config.toml
n_layer = 9
d_model = 256
n_experts = 256
experts_per_token = 8
d_expert = 32
d_shared_expert = 0
activation = "swiglu"
moe_layers = [1, 3, 5, 7]
router_score = "softmax"
normalize_top_k = false
routed_scale = 7.87
balance_loss = 0.00804
balance_bias = false
init_std_router = 0.0192
lr_router = 0.000293
n_head = 4
n_kv_head = 4
head_dim = 64
vocab_size = 2048
norm = "rmsnorm"
norm_place = "out"
norm_eps = 1e-05
positions = "rope"
rope_base = 10000.0
rope_fraction = 0.5
qk_norm = true
attn_scale = 0.125
tie_embeddings = false
parallel_block = false
init = "uniform"
init_std_qkv = 0.0402
init_std_o = 0.00947
init_std_up = 0.0402
init_std_down = 0.00947
optimizer = "muon"
lr = 0.00571
lr_mult_o = 4.0
beta1 = 0.95
lr_head = 0.00872
grad_clip = 0.5
warmup_steps = 50
schedule = "wsd"
decay_fraction = 1.0
decay_shape = "linear"
final_lr_fraction = 0.02
batch_tokens = [32768, 65536, 131072]
seq_len = 512
doc_mask = true
train_tokens = 475900000
steps = 7136
dataset = "wikipedia_en"
Below are experts of layer 5 (counted from 0) of a mixture-of-experts language model. Rows are named router (the router's row for the expert), gate (a neuron's input weights, with its number), up (a neuron's input weights, with its number) and show model dimensions 0-255. Each number is 128 + 32 x the weight over its row's rms, rounded and kept within 0 to 255.
Before each expert's rows: a language model's description of what the expert responds to. This comes from a sample of Wikipedia text that the model never trained on.

# expert 4
Description: Short letter pieces inside proper names, mostly after y or ri, as in Ky-on, Sy-dney, Geor-gia, Com-illa.
router [180 110  61 119 133 165  79  52 135  80 126  53  91 159  85 103 127  98 139  66 176  75 103 147 154 149  97 131  67 127 176  94 108 151 145 121 153 178 142 102 136 102 153 104 133 130 114 166 104 129 134  91 124  56  99 106 157 115 180 133 161 138 134 100  81  95 106  50 132 113 133 128 121 151 136  76 154 129 140 128  99 121 105 135 139 147 115 157 175 102  97 159 166 160 188 128 134 132 188 108 107 128  74 124 120 164  70 171  50 101  88 144 156 134 169  78  56 100 129 174 133 146 151 145 160 163 107 138 166 132 102 121 105 145  69  48  99 100 191 113 163 135 191 181 146 131 117  98 105 137 100 160  96 217 135 142 116  92 120 147 144 161 134  99 116 133  94 176 134  77 150 122 183 156 153  99  91 136 111 101 114 127 159 121 125 131 167 176 110 126 136 120  66 147 120 144 114  80 123 132 133 112 116 117 118 137 115  95 153 107 103 127  93 128 184 134  87 108 109  41 100 152 147 128 124  95 120 121 159  68 100 170 107 124 104 135 135 108 144 189  93 118 104 120 103  53 126 147 180 167 144 135  80 125  91 115]
gate0 [102 124  99 154 176 162 147 150 117  73 120 128 128 140  76  91  78 104 149 177 122 104 109 138 167  91 125 135  84 141 128  92 135 187 139 135 196 157 131 115 166  87 136 196 177 133 122  97 183 103 113 153 105 125 107 117  95 123 164 101 130 144 127  87 122 132 142 128 168  71 107 180 167 127 181 144 162  87 123 130 180  59 107 124 123 127 141  82 111 135 123 142 123 129 194 103 131 152 143 168  94  80 123  61 190  96 132 141 113 184 133  87 146 148 126  97  65 130 117 132 210 108 105 141  77 149 151 133 119 142  87 140  79 149  97 114 101  91 165 148 129 164 105 159 114 182 137 135 111 109 111 131 164 128 120 163 117 123 119 136 138 191 137 112 184 118 119  78 163 181  70 133 118 103 187 121 123 123 103 206  95 107 123 155 142 146 102 193 148 140  56 152 143  96 106 111 133 132 147 112  76 181  62  80 119  94 151 137 153 131 125  93 115 119 174 170 119 133 159 109  84 104 143  71 145  98  79 127  94  78 176 153 108 158 108  68  99 104  75 146 125  67 168 132 134 127  80 148 123  75 100 205 122 185 105 137]
up0 [145 167 114 102 179 106  93 124 155  85 172  80 100 130 172  80 131 133 104 129 167 117 112 134 113 191 183 101 140 154  86 181  81 126 101 147 130 137 131 145 141 121 175 121 131 172 131 126  95 180 160 115 182 125 135  92 101 120  99 116  84 188 130 169 130  97  91 178  90  86 129  95  95 118 142 184 168 112 160 128 149 169 118  88 112 143 165 108 100 118 117 121 210  46 135 161 146 142 126 203 105 131 106 106  99 162 172 141 142 132 128 131 158 157 116 110 162 142 155 150 135 129 110 102 180  83  92 155 117 195  86 109 101 124 136 146 176 148  85 113 148 109  74 175 104 122 106 106  84 121  80 128  99 178 120 109 178 117 168 102 163 177 183 120 117 196 156 138 122 169 196 122 100  88 102  95 113 123 120 131  79 198 178 141 110 138 109 150 104 111 110  92 182  99  91 117 113 152 138 142  78 177 123  58 116  80 108 181 108 175  65 190 131 113 122 104  97 164  96  82  99 101 140 193  69 130 133 132 140 114 155 113 126 143  89 201 156 170 144 132  86  81 114 138 137  89 147 133 134 136 110 115  89 147 144 121]

# expert 12
Description: Comma, dash or table bar right after a person's name in lists, plus copulas and ordinals like was, became, first, last.
router [118 127 162 141 164 153  93 106  88 114 147 123 148 123 178 117 115 111 179 151 188 164  43 107 152 144 202 161 127 111  71 156 110 141 164 142  75 148 148 167 111  78 112  86 165 140 104  69 130 138 148  86 124 116  98 147 168 128 176  99  96  88 147 181 120 194 111 105  92 160 115 147 112 156 124 131 179 118 123 121 133 141 124 167 130 110 152 158 142 158 161 175 156 153 121  82 163 113  86  63  93 112 189 161  92  96  87 148  78 140 119 124 181 102 183 108 157 159 129 128 144 139  90 140 170 114 121  77 159 184 105 117 116 129 164 107 130 106 152 125 144 131 103 183 143  95 189 109 115 169 189 118 174 200 118 146  84 106 175 141 115 135 103 127  87 141 123 126  82 155 194 155  97 127 138 106 162 123 128 164 162 122 130 143 125 167 137 104  93 119  89 108 117 168 108 198 129 149 165  66  80 134 157 122 137 107 118 145 100 132 193 182 162 134 119 167 211 148 169 151 172 127  88 140 100 122 140  86  98  93 115 108 156 118  75 130 151 149 141  28 184 136 139 139 138  78 151 115 106 117 182 104  79  87 122 142]
gate1 [134 134 156  92 153 120 126  52 141 162 183 110 124  41 189 163 125 130 126 150 123 126 165  94 165 135 107 156 146 123  81 100 102  77 149 101  47 185 133 121  90 181  72  99  87  98 132 142 176 151 109 147 130 150 120 119 146  76 141 159 121 167 109 152 106 155 124 107 146 117 191 119 143 129 121 121  69 127 179  88 124 140  80 124 157 146 124 166 142 103 116 123  96 140 102 154  93  86  92  46  77 153 169 135 108 124 116 113  81 129 113 128 153  90 190 116 133 108 122 160 131 103 169 138 138 103  98 222  93  94  97 150 139  79 140 126 162  96 147 136 207 120 116 114  96 178 204  85 110 187 125 124 121 113 150 139 101 121 144 161 133 140 138 134 147  91 135 162 187 165 102 143 188  83 157  83 124 143 105  98  63 150 131 128 202 126 131 172 185 128 193 109 173 158 127 154 167 135 168 118 163 135 109  91 156 128 171 135  88 141 117 142 141 126 159 150  85 140 126 122 156 114  73 118 109 140 155  78 111 101 197 137  84 159 101 159 127 153  74  63 151 132 122 142 136 105 137 126  94 111 159 205 122 162 110 121]
up1 [ 96 157 144 164 147 140 104 108 106 133 181 116  94 132 109 103  96 123 179  88 131 162 106  98 180 132 123 121 174 143 152 141 119 140 114 187 146  69 189 114  94  36 145 106 121 182  77  48 155  58  85  78 156 133 171 171 122 141 160 116 160 194 153 156 125  95 107 180 176 119 119  87 134 186 128  69 119 141 122 109 120 115 165 112  89 162 157 145 152 167 164 139 126  78 111 101 101 145 116 133 119 109  29 120 159 126 142 159  73 170 167 134 186  75 133 172 102 122 142 120 169 124 109  97 135 107 106  99 115 158 109 108 141 120 157 168  47 134 115 181  97 104  96 120 165 136 130  77 102 118 137 114 112  74 131 113 145  36 174 148  96 126 104 145 139 148 117 123  79 110 139 154 107 162 158 175 108 123 113 120 137  85 136 165 143 156 130  86 176 100 124 140 161 134 167 141 113 187 100 149 134 170 123 135  52 164  90 137 138  76 105 124 155 104 127 132  98 130 140 110  99 100 164 116 191 109 168 135 172 138 136 104  57  98 184 106 155 116 125 126 140 190 104 151 110 164 144 129 134 150 123 125 100 113 171 196]

# expert 57
Description: Digits in statistics, scores, coordinates and ISBNs, particularly the leading 9 of 978 ISBNs, plus degree and minute symbols.
router [145 116 127  67  31 182 146 114  64 136 117 145 119  92 136 113 150  90 109 145  86 126 139 120 122 109 112 142 127 145 115  88  65  97 109  90 185  74  89 163  85 144 145  48 107 148 151 122 147 136 112 153 157 101 113  89 149  90 114 176 147 174 181 123 113  92 144  94  90 177 147  55 109  67 174 116 118 146 145 205 187 164 137 155 144 110  71 155  74 204 130 127 127  79 122 113  99  97 102 125 141  92 140 127 147 137 148 125 153 115 153 153 145 158  86 190 132  70 116 101 182  82  66 175 109 176 118  41 117 115 128 174 112 140 104  84 139 189 154 101 125 141 134 179 132 160 136 131 110 105 131 110 111  96 122 126 145  93 106 173 164  99  61 139 130  99 126 153 154 142 158 134  91 180 108 123 109 174  90 127 113 175  71 116  78 138 136 100 149 159 143 123 146 139 170 163 159 115 109 127 150 112 162 152 170 145 144 136 115  96  99 158  74  93 104 158 129 189  95  84 144  73  92 133 142 100 116 140 130 166 183 171 148 165 139 112 106  92 109 117 146 116 153  86 145 116 143 121  81 166 178 129  78 110 124 114]
gate0 [100 179  97 145  75 126 201 126 102 161 125 133 148  89 150 124  83  91 141  97 125 148 123 110 127  88  71 176 167 109 120 125  89 120 105 126  82  94  49  82  47 181 127 112 135  80 113 148 138 157 131 134 133 139 145 146 140 166 116 135 151 223  97 144  68 141  75 165 144 105 160  85 104 130 148  64 113 130 131 206 158 151 110 112 148 156 160 101 111 184 129 131  70 145  84 124 181 102 130 101 140 138  96 122 106  98 127 127  89 155 207  70 121 145  81 139 124 127  71 143 145  56 130 163 117 101 126  75 109 119 134 121 106 132 127 156 107 162 130 125 112 184 113 114 216 131 101 108 152 102 152 153 149 117 131 176 119 118 101 202 125 156 125  96 143 106 136 166 151 160  99 149 166 134  98 157  76 120 142 144 137 116  72 127 167  91  73  80 114 151  62 144 116 147 125 158 117 147 117 175 169 114  72 153 121 165  50 117 100 102 151 133  87  85 142 157 148 142  93 140  95 109  93 132 129 131 128  95  83 184  97 131 124 135 148  96 116  77 126  85 128 115 129 123 126 207 125 104 137 157 148  34 125 131 136 140]
up0 [109 179 200 143 118 106 116 192  59 121 117 110 105 129 158  74 118 149 134 134  81 115 164 140 113 108 163 170 153 143 104  92 132 173 175 148 155 116 137 142 125 104 130  88 171 126 144  83 161 123 113 128 103 180 126 120 127 189 199  97 146 163 148  50 147 177 136 119 156 136 126 127 130 147 158  78  99 112 129 149 122 158 172 109 118  87 141 115 155 142 119 100  98  96 114 104 126 150 120 132 103 135 108 143 159  31 111  63 208 141 169 101 167 146 129  96 143  76 154 120 167 131 124 171 142 157 119 152 134 162 151  63 110 124  75 105 160 118 145 119 123  85 141 189 158 110  84 105 117 109 178 116 162 177 119  76 113 130 145 161 110 112  79  64 104 159 116 141 104 149 114 160 127 140 158 112 154 139 150 112  97 104  95  96 158  88 113  85 153 135 144  82 124 139  88 110 132 140 137 122  84  80 129  89 142 145 101 132 143 206 122 139 151  85  65  90  80 133 210  71  84 168 143 134 135 151 108 127 104 131  69 102 116 146 102 103 208 170 162  85 165 129  96 114 141 220 112 139 110  51 110 126 115 155  98 177]

# expert 39
Description: Conjunctions and, or, but and ampersands joining items in running text, like two or four, one or both, plus some f/B-initial pieces.
router [162 115 160 113 120 148 156  88 173 166 172 141 166  80 119 156 162 104 107 205 110 110 142 107 120 177  94  90  93 116 145 122 116  90 157  89 149  90 109 153  85 111 108  96 120 117 191 168  97 148 113 160  89 154 156 163 108 113 155 110 160 104 180 134 185 147 179 163 164 139 141 132 147 182  92  71 105 121 143 116 169 178 113 133  88  88 108 123  99 127  70 107 143 169  76 147 108 158 108 155 124  94 139  80 112 123 171 182 116 121  95 159 132 190 141  95  60 112  63 138 122  90 107 145  74 104 150  79  43  85 158  90 122  85 101 156 130 168 121 150  62  88 142  46 133 137 118 141 127 100  94  80 148  62  72 144 135 102 125 114  97  86  95 122  61 129  99  98  91 152 163 144 148 112 100  76 150 119 156 123 141 124 139 119  84 125 113 124 134  98 130 129 123 134 157 195 175 149 101 136 113 132 158 104 101 136 148  97 139 113 105  86 128 163 171 100 164  89 190 144 148 112 123 103 113 144 171 188 152 140  97 134 117 153 108  81 116 147 125 122 121  66  79 110 189 178 128 149 127 169  85  69 154  84 151 163]
gate1 [140 165 105 154 109 139 123 161 149 113 180 158 174  75  78 155  97  59 104 126 171 190 127 151 169 104 120 119 133 141 112 112 128 174 141  72  95 119  68 140 106 120 159 161 109 111 142 128  98 123 127 175 127  96 162 119 125 108 122 117 137 144 118 132 138 123  91 114 154 197 161 130 134 147 151  86 168 163  90 165 128  80  74 137 170 173  97 130 111 131 122 138 227 135 118  77  65  80 115  24 100 158  55 108 118 158 123 174 119 185 167 171  92 161 121 118 157 171  87 143  98 113 185 186 133 105 159 148 133  92 145 114  96 139 156 147 143 108 159  65 136 111 164 144 162  92 144 162 156  88 100  85 120 125 102 110  87 121 146 140 149  95  96 101 183 122 130 153 161  90 106 105 115  89 127 122  38  74 134 142 130 168 126 123 102 142 129 143 129  46 106 138  66 133 142  92  95 163 115 114 160  92 118 108 103 130 136 112  89 115  88 117  56 152 162  94 139 130 189 117 109  88 157 112 125  75  75 122  70 142 180 165 148 123 166 108 164  79 115  98 113 123 125 132 158 134  97 147 178 138  87 132 142  88 155 163]
up1 [129 113 209 108  80 126 148 126 109 142 105 171 113 138 171 152 173 148  91 122 114 105 137 130  96 176 128 142 181 118 153 182 102 175 137  67 201 103 133 133 139 127 116  93 150  86 158 131 177 135 165 172  92 140  75 101 164 125 127 130 132 162  87  92  94  65 118 149  99 152 139 117 149 131 124 145 138  63  72 155 143 164  95 144 154 152 197 156 151 187 125 124 124 100 116 141 117 142 182  61 164 133 167 118 168 182  83 136 148 124 165 117  93 197 149  99 152  97  82 124 146 110  99 106 153 153 137 195 132 114 175 103 141 165 173 105 164 117 100 109  73 179 116 154 150 157 140 149 215  93 175 151 120 142 147 132 132 163 127 155 160 127 129 164 109  98 157 145  52 109  90 115  48 125 139 123 185 162 103 157 133  91 100 153  83 108 152 111 110 157 152  97 136 143 116  74 158 184 110 150 139 134 119 129 155 124 156 171 105 162 116 166 136 134 120 138  76 168 175 101 101 178  88  99 188 120 140 106 168 111 158 146  91 182 164 146  54 184  99 119  92 109 124 142 122 139 133 165 107  80 159 138 172 138 143  74]

# expert 1
Description: Digits and numbers in sports results, years and tables, e.g. scores after dashes (–1, –0), U-17, League, Cup, Championship.
router [192 134  72 135 110 135 115 182  61 150 136  89 160 169 131 172 119 213 192 153 150  82 193 163  88  75 157 149 111 111  98 120 137 104 195 149 134 116 144 132 113  74 102 117 144 136 115 109 143 170 167 155 114  78 135  78 168 167 189  99 117 161  90 125 144 100 107 136 149  51 158 140 165 107  80 100  96 164 110 213 157 150 118  99 174  85 116 166 110 105 150 118  80 145 120  97 163 146  86  85 135 114 162 138 107 111 186 138 126 190 126  95 193  96 157 147 143 146 113 147 172  78 120 153 117 148 105  85 160 132  62  87  86 109 153 155 121 111 161 146 179 180 110 149  99 137 176  83 144 106 145  92 139 102 172  87 129 140  93 134 107  86 188  99 162 132 130 119 172 147 140  91 169 110 150 103 104 106 108 129 137 106 110 104 136 139  94 133  92 166 129 116 144 183 181 115  98 110 115 132 145 149 186 138 101 101 132 143 117 153 145  92 176 139  93  88 142  84  93 134 105 133 101 151 114  94 116 161 119 139 166  67  94  84 104 115 130  78  88  64 123  75 121 146 100  83 144 103  73 138 134 110  81 164 140 123]
gate0 [130 141 106 124 131 181  99 133 117 112 108 151 110 190 115  84  78 135 104 134 144  97 126 125 188  59 151 132 166 134 151 119 183 176 170  70 104 107  48 154 169 153 143 109 160 136 159 102 115 162 116 151 104  98  96 171 163 108 109 170 119 106  95 105 104 132 103 137 160 135 105  98 116  69  94 147 134 113 102 145 152 168 141 135 134 135 164 179 138 152 151  96 165 167 209  83  88 149 101 124 135  92  63 153 162  70 145 135  60 126  75 121 195 103 147 146  69 158  95  88 131 141  84 139 119 130 143 102 108 102  82 113 134  78 161  91 125 165 172  76 146 185 135 112 125 181 108 111  73 129 100 136 102 129 118  72 150 169 131 107 150 113 140 130 181 175 163 147 135 146 147 157 179 183 213 157 160 106 182  68  78 144 115 134 146 115 169 108 115 118  95 105 166 176  89 149 146  73  94 199 135  81 182 206 113  95  91  96 107 147 135  89 175 126  94  87 111  97 118 148  92 157 111  99 114 142 100  99 179 173 154 162 112 143 127 130 114 179 136 127 145 144 127 144 149  88 144 141 137 129 118 104 153 135 155 147]
up0 [ 81 129 124 155 161  86  90 113 147 110 124 161 145 103 118 118  91  73 112 116 176 107 133 104 114 123 129 119 159 122 101  73 130 215 141 145 161 123 162 176  96 130 133 154  52 157  67  97 149 168 105 129 128 156  86 105 100 153 132 140 155 122 111  56 109 122  62  81 157 130 128 137 137 112 204 186 153 100 104 161 128  93 185 140  63 124 153 147 156 174 111 103 165  91 136 133 139 120 148 178 139  81 206 151 109 133 113 165 140 134 107 135 146 111 107 163 165 109 105 131 122 100 168 161  77 163  83  66 109 137 151  99 121 110 126  96  99 128 176  89 149 157 154 113  96 223 156 117 141 122 174 147 122  70 139 107 106  99 130 112 114 170 128 108 147  99 117 177 111  91  80  98 133 163  80 146 169 127 150  92 165 111  88 136 177 127 172 120 137 122 111 157 187 193 123 131 121 171 109 123 140 123 114 130  84  83 129 128 164  54  36 108  91 178 149 142 149 181 179  87 180 119 169 156 129 131 111  73 136  97 157 108 123 142 124 125 119 147 117  63 146 157 126  74 147 102 146 104 140 159 141 103  53 152 157 107]

# expert 29
Description: First piece of a word split after a space, as in leg-islation, lic-ense, ut-ilitarian, e-lector; also quote marks, bullets and Cyrillic.
router [100 108 218  75  78 138 169 149 128 136 151 138 123 168  82 126 130  69 118 156 134 149  79  77 112 165 149 154 112 175 162 157 107 127 172  50 138 138 145 163 174 174 133 122 152  93 137 161 103 137 135 107 132 140  99 154 128 138 107  96  86 223 149  85  49 116  91 122  74 194  94 140 159  97 131  90 165 150 139 133 119 137  70 112 133 159 150  84 136 131 122 124  85 167 127 115  90 125 120 209 177 134 154  99 182 133  89 118 163 139  78 108 146 159 120 194 156 113 186 158 163 165 127 128 129  96 188 127 116 123 122 143 128 148 138 178 139 124  90 106  91 179  54 103 113 122 127 109 108 134 192 156 103 149  97  98 153 157 127 165 162 104 101  94 115 132 119 118 112 154 187  84  82 116 132 116 194 135 162 135  70  79 141 186 114 114 150 171 133 174  88 162 177 105 125 159 155  96  96 109 146 153 113 102 138 113 131 132 143 174 114 112 125 144 160  67  96 145 122 143 189 133 163 173 155 104 119 140 147  67 171 148 107 109 123 149 135 118 152 141 104 159 108 119 136 186 101  90 109 169 124 178 183 137 182 157]
gate0 [172  81 123 111 134 144 137 100  89  90 193 115 110 137 213 116 125  53  86 124  96 119  78 125 141 121 133 116 134 124 151 145 111 172 138 175 167 125 129 132 230 175 128 109 119 117 131 117 122 117 157 116 110 133  87 140 121 142 110 170 111 125 137 130 117 184 161 121 143 124 157 155  97 142 141 119 145 191 146 171  96 182  94  58 114 133 116 148 109 183 150 112  98 104 103 123 111 125 105 134 101 177  97 110  66 183  64  97 179 134  97  89 133 153 102 103 171 185  91 163 119  54 161  72 135 176 192  90 109 101 133 128 121  94 158 118 117 179 112 114 152 142 132 116 160 106 110  82  51 151 135 128 135 146 154 113 144  89 150  76 158  97 101 100 135 131 126 120 185 126 174 149  82 112 147 205 134 161 170 147 149 136 153 169 130 180 117 174 173 131 151 115 100 135 152 174  68 112 151 101  90 117 102  44 144 102 121 102 128  85 120  74 157 147 142 165 170  82  82  73 123  98 190  76 183 112 120  80 107 109  96 129 136 134 131 110 172 134  68 129 135 140 120 149 111 117 123 102 101 148 100  98 196 116 111 148]
up0 [100 129 135 160 140  70 117  99 144 149 178 151 147 142 176 131 155 115 137 130 145 130  41 121 146 138 169 144 112 179  93 192 168 165 132 125 204 172 108 116 192  96 142 122 115  92 134 100  73  99 146 102 145 150 146 120  98 116 116 107 114 133 133 121 117 133 127 129 109  66  83  87  85 145 125 157 116 118 144 134 134 141 143  90 146 151 166 151 105  64  97 108 235 141 128 131 145 204 113  37 116 126 158 126 113 152 100 121 144 105 195  66  94 134 160  57 143 129 128 128 133 113 162  80 143  86 163 166 138  79 122 125 165 172 131 123  67 114 152 167  62 150  94 133 162 119  80  80 131 113 117 153 129 163 124 145 159 128 153 169 179  39 113  58 115 125 121 144 149 171 154 164 192 108 137 118 135  93  95 126 101  99 124 143 114 121 154  93  92 170 137 101 150  89 170 159  99 138 158 134  75 161 100  96  92  99  76 141 138 123 136  79 123 134 181 164  92 119 133 158  86  93 138 165 154 116 102 152 158  88 110 121 199 109 118 144 103  96 102 149  67 127 144 185 119  90 136 113 118 161  88 110  68 117  84 116]

# expert 46
Description: Commas, and, was, is, but, which, while joining clauses mid-sentence: championships, never; Company, which; and time running out.
router [137 130 141 111 124 121 136  91 112 123 129 119 192 170 181 140 108 105 176 122 116 149  69 124 177 156 107 145  90 191 185 165 105  78 174 129  37 118 137 154  80 124 106  28 143 166 157  98 142 151 111 117  49 104 104 149 159 147 159 109 174 135 149 110 128 121 157 142  86 123  67 155 110 146 140 114 136 176 125 114 162 163 173 168 122 161  94  95 162 158  79  18 143 104 163 136 120  89 122 184 134  53 114 132 105 105 119 187 133 102 123  91 111 172 178 124 199 168 156 112 106 114 180  98 144 101 169  56 142 113 182 116 131 122 130 156  77 134 138 158 133 145 133 100  78 160 190 126 132 121 105  97 188  99 157 128  95  81 156 122 120 134 148 152 184 115  74 136 128 135 164 155  96  78 150 117  94 119 103 172 170  82 136 139 123 149  76 116 103  97 148 112  91 169 104 155 133 152 158 131 122 104 106 139 150 223 150 114 105 146 128 122 167 137 155 156 175 143 124  83 139 122  81 105 135 131 135 147 125 132 123  94 137 138 150 107 140 160 108 126 182 124 144 119 107 183  97 157  77 136  68 157 135 119 140 155]
gate0 [137 139 129 113 111  73 159 119 132 145 136 141  97 114 139 179 134 110 104 149 127 152 126 155 135 157 135  93  95 139 147 147 136 159 167  78 139 123  75 153 174 119 175 119 156  70 112 112 123 145  69 111  95 161 115 187 155 160 143 142 211  77 142 108 104  64  89 106 105 128  77 149 108 145 127 140 109 109 153 143 143  94 101 133 152  90 136  91 180  74 137 127 142 119 154 143 155 100 122 114 123 152 130  77 141 171  58 193  79 145 137 120 123 126 126  74 110 124 132 100 131  83  82 165  92 112 201  80  78  92 117 116 144  89  85 144 128 121 131 102  87 137 166 130 143  61  90 180 110 158 114 116  96 114 184  52 120  61  31  93 154 139 119 101 165 177  95  55 130 151 148 115 130 137 146 163 179 128 130 167 155 153 145 138 103 106  85  67 121 139 128 172 142 141 110 121 106 156 123 104  89 162 155  68 105 135 119  98 101 101 148  71 141 114 196  89  69 184 165 103 106 124 106 211 102 136 154 176 155 136 105 125 174 124 128 181 165 120 138 139 125 164  70 124  86 151 118 106 125 139  73 113  83  80 148 127]
up0 [118 110 137 185 169 159 166 175 115 134 137 152 138 121  85 131 174 162 153  59  85 154 191 111 101 159 154 156  76  96 138 150 125  71 140  99 131  92  72 113 113 159 122  86 164 120 143 127 123 177 132  83 108 114 164  93 163 119 149 145 199 175 121 111 132 136 119  98 101  71 131 116 136  61 134 121 150 137 146 137 133 186 133 133 128 192 156 113 187 124 114 100  97 104 134 139 111 136 150 210 120 123 126 121  78 133  84 201 121  90  95 130  89 171 164  80  97  71 210 129 188 126 121  68 167  73 160 137 164 115 120 118 192 141  98 111 110 130 140  94 134 176  80 110  80  92 124 159 128 183 126 157 124 100 147 125 132 119  81 140 119 137 189 135 143 124  90  82  87 163 165 110  88 139 147 166  80 162 152 178 156  61  61 119 168  84 125 119 120 110 107  55 131 170 127 149 157 140 139 126 119 117 128 121 129 222 103 110 107  92 140 141  83 140 154 115  96 133 117 144  85  99  76 122 119 128 133 129 104 157  92 166 151 152 150 209 152 120 143 115 137 132 164 152  87 167 161 117 138 202 127 107 136 126 135 111]

# expert 25
Description: Forms of be (was, is, were, been, became) after a subject noun or it/which, plus adverb endings -ly and However.
router [ 90 119 168 124  82 150 123 103 141 175  93 137 173 164  75 108 150 166  71 128 141 145 141  96 152 130 166 142 123 181 165 178  86 122 151 118  81 111 142 180 116  93 109  58 120 114 178 110 154 120  71 110 158 141 107 108 148 113 116 101 136  76 130 138 147 117 168 125  89 154 125 108 138 131 148 116 137 103 165 120 165 126 143 174 127 199 114 126 178  95 141 123 159 147 132 172 142 147 130 135  94 111 174  91 126 117 164 131 129 112 108 136 105 135 141 124 167 139 147 146 103  96 130  86 155 138 132 169 105 175 157 154 126 179 115 160 143 110  98  92 139 179 167  93  82 175 172 154 164  91  98 171  86 125 117  70 154  53 169 141 168 125 106 149 155 143  92 126 100 189 169 109 151  69 133 195 130 111 116  77 163  71 119 122 149 153 125 119 175 101 103 189 105 139 121 150 178 107 112 140 122 148 123 159 127 180 147 169 210 142 152 141 166  56 184 166  87 119 160 153 125 122 163 148 123  52 144 167 176 148 150 122 114 147 101 130 115 111  78 192 189 119 130 108 109  62  80 167 106  40  97 170  83 134 131 189]
gate1 [102 170  76 109 155  86  42 159 150 144 173  82 105  75 150 144 103 104 125 118 106 184 105 119 113  92 101 157 160 198  93 137 115 133  59 126 146  95 171  72 137 161 165 125 148  97 154 116  97 121 136 146 172 100 144 123 145  69 191 101  86 123  91 118  67 104  77 115 141 102 121  70  63  88 131 153 126 164  87 107 125 144 139 129  78 199 168 154 145  93 126 172 144 166 157 128 118 137 137  98 104 115  87  98  93 158  91 132 129 153 117 126 169 165 107 167 148 140  90 118 138 145  86 109  73 145  93 112 136 136 120 123 152 123  90 169 136 121 144  88 136 162 142 126 148 163 202  63 116  99 147 150  89 135  75 120 144 147  92 116  55 127 145 155  90 117 190 152  93 141 119 135 113 131 128  93 179 123 135 148  70 124  64 155  95 110 184  92 155 136 113  81 101 179 141 120 135 160 142 156 103 130 157 142 129 154 136  91  67  90 188  99 151 104 125 106  91 113 204  60 142 136 171  95 146  61 112  83  97 130 119 193 137 116 145 112 123 182 151 157 130 164 118  80 147 124 128 146 173  83 153 136 143 126 177 108]
up1 [100 153 156 109 151 124 158 135 159 101 118 111 176 128 136 149 170 176 144 100 147 130 120  96 106 111 105 108 109 140 198 125  70 126 188 124 112 139 182 120  86 139 106 127 124 108 107 187 123 117 145  82 148 140 151 117 126 149 130 147 172 156 120 139 171 142 103 158 118 178 151 120 117 140 168  87  76 169 213 145 103 151 123 133 124 105 119 164 129 130  58 155 122 152 148 127 116  64 170 132 109 116 117  99 124 128 120 138 113 153 105 144 113  59 165 105 112 126 122 123  71 103 106 134 134 124  97 137  62 159  97 176  21 176 172 116 178  96 123 150 103  82 107 159  77 144 145 127 184 167  82 118 136  95 156 143 141  78 173 215 177 157 108  97 164 145  68 113 166 128 177 110 183  77 129 189 111  58 128 118 166 104  98 138 146 127  91 131 147 110  88 174 115 125  72 130 145 151  48 104  61 119  97 129 134  92 118 116 171 138 144 194 146 128 133 143  94 100 169 153 110 103 117 143 144 161 136 155 202  67 143 110 101 127  96 184 125 108  68 133 141 133 143 156  87 153 106 104 108  90 107 144  67 152 143 182]

# expert 42
Description: Conjunctions and, or, &, but, and list commas or semicolons joining adjectives, nouns or clauses, e.g. chemical and, formal or.
router [187 116 166 125 124 154 159  53 141 149 140  90 151 121 205 115 185 109 119 200 142 165  95 100 130 149  79  76 114 133 135 185 153 139 148 128 129 105  94 185 102 121 118 131 124 165 143 181 134 149 115 163  38 143 118 162 165 113 189  99 147  82 134 101 116 118 123 137  95 123  81 157 149 182 142  85 175 158 121 122 155 163 130 121 127  95 176 134 103  96 141 112 166 128 128 164 103  68 133 127  79  56  99 114 111  96 169 173  97 108  91 102 148 143 169  86 132 164  93 108 179  81 126 112  91 103 179 133 102 143 162 111 115 102 126 132 134 115 145 121  63 116 192  94  77 118 129  92 115 110 123 112 129 179 126 211 131  88  91 115  74 122 110 143 120 166 103 110 110 156 121  79 132  96 109 102 177  86  96 110 160  85 158 132 110 163 101  68 195 126 155 122 153 141 129 161 157 157 137 126 117 125 161 113 110 122 151  85 100 145  79 114 167 188 148 150 161 111 141  80 182 126  90  69  41  98 170 176  99 165 117 103  98 150 127  96 142 146 122  76 163 109 106 119 195 120 120 190 107 116 128 100 121 100 135 112]
gate1 [119 166  94 145 138 187 159 144 133 147 173 140 116 159 132 172  97 161 103  98 130 144 109 183 117 157 102 184 137 107 153 151  80 141 171 154 168  74 162 127 161 146  96 131 127  95 111 135 204 149 151 131 127  91 153 156  91 148 141 102 116 141  78 118 118 157  98 102 184  96 111 124 125 145 168 126  84 156  87 181  72 142 124 137 163 130 144 104 110 100 171 113  84  99 130 152  45 118 117 159 172  98 164 183 200 150 132 128 127 164  74 187 145 138 104 113 151 109 108 138 135  98 144 143  99 157  89  84 169 160 159 146  92  94 140 119 118 162 148 163 190 205 106 160 145 134 129 158 107 145  84 104 138 162  57 131 194 106 114 148 117 135  62 152 167 183 165 102 149 176 106 201 107 173 184 101 174 118 151 153 113 139 189 107 119  98 108 166  78 158 125 149 127 137 118  74 112 175 137 138  98 144 110  79 133 101  96 115  62  88 114 127  59 117 142 124 181 164  99 183 116 110 218  98 131 149 109 115 127 101 113 121  86 114 135 128 145 113  80 148 123 123 138  56 128 156 107  82  92 140 137 129 174 100 109  98]
up1 [108 134 115  97 120 142 122 126 103  85  85  77  74 141 136 142 158 144 171 146 116 146 153 116 173 107 116  96  88 177 166 163 148  92  92 155 106  59 111  90  83  66 151 157 105 136 132 159 103 168 115  90 114  93 134 155 108  96  99 157 122 126 175 103 156  70 115 144 123 118  84 154 147  79 124  75  98 116 128 183 111 153 119 132 125 144  87 161 218 202 134 162 138 117 134 132 110  86  75 231 155 108 129 110 150 172  86 174 135 113 112 108 118 108 188 133  93 206 111  96 113  96 102 150 122 142 211 143 150 108 113 121 118 113  82 155 117 148 112 119 129 130 128 138 122 115 154  71  83  89  93 117  90  69 152  45 161  89  58 147  91 145 134 107 138 131 127 150 192 122 113 130 112 134 158 138 114  76 107 162 159 118 126 142  82 121  94  81 127 114 141 129 173 139 173 165 118 101  96 130 120  86 192 101  57 194 107  96 109  75 124 101 139 129  71 111 107 120 138 104 129 101  82 110 159  96 141  93  85 116 139 133 118 108 223 124 175 108 132 170 148 164 120 188 136 141 140 129 184 127 137 134 115 124 128 148]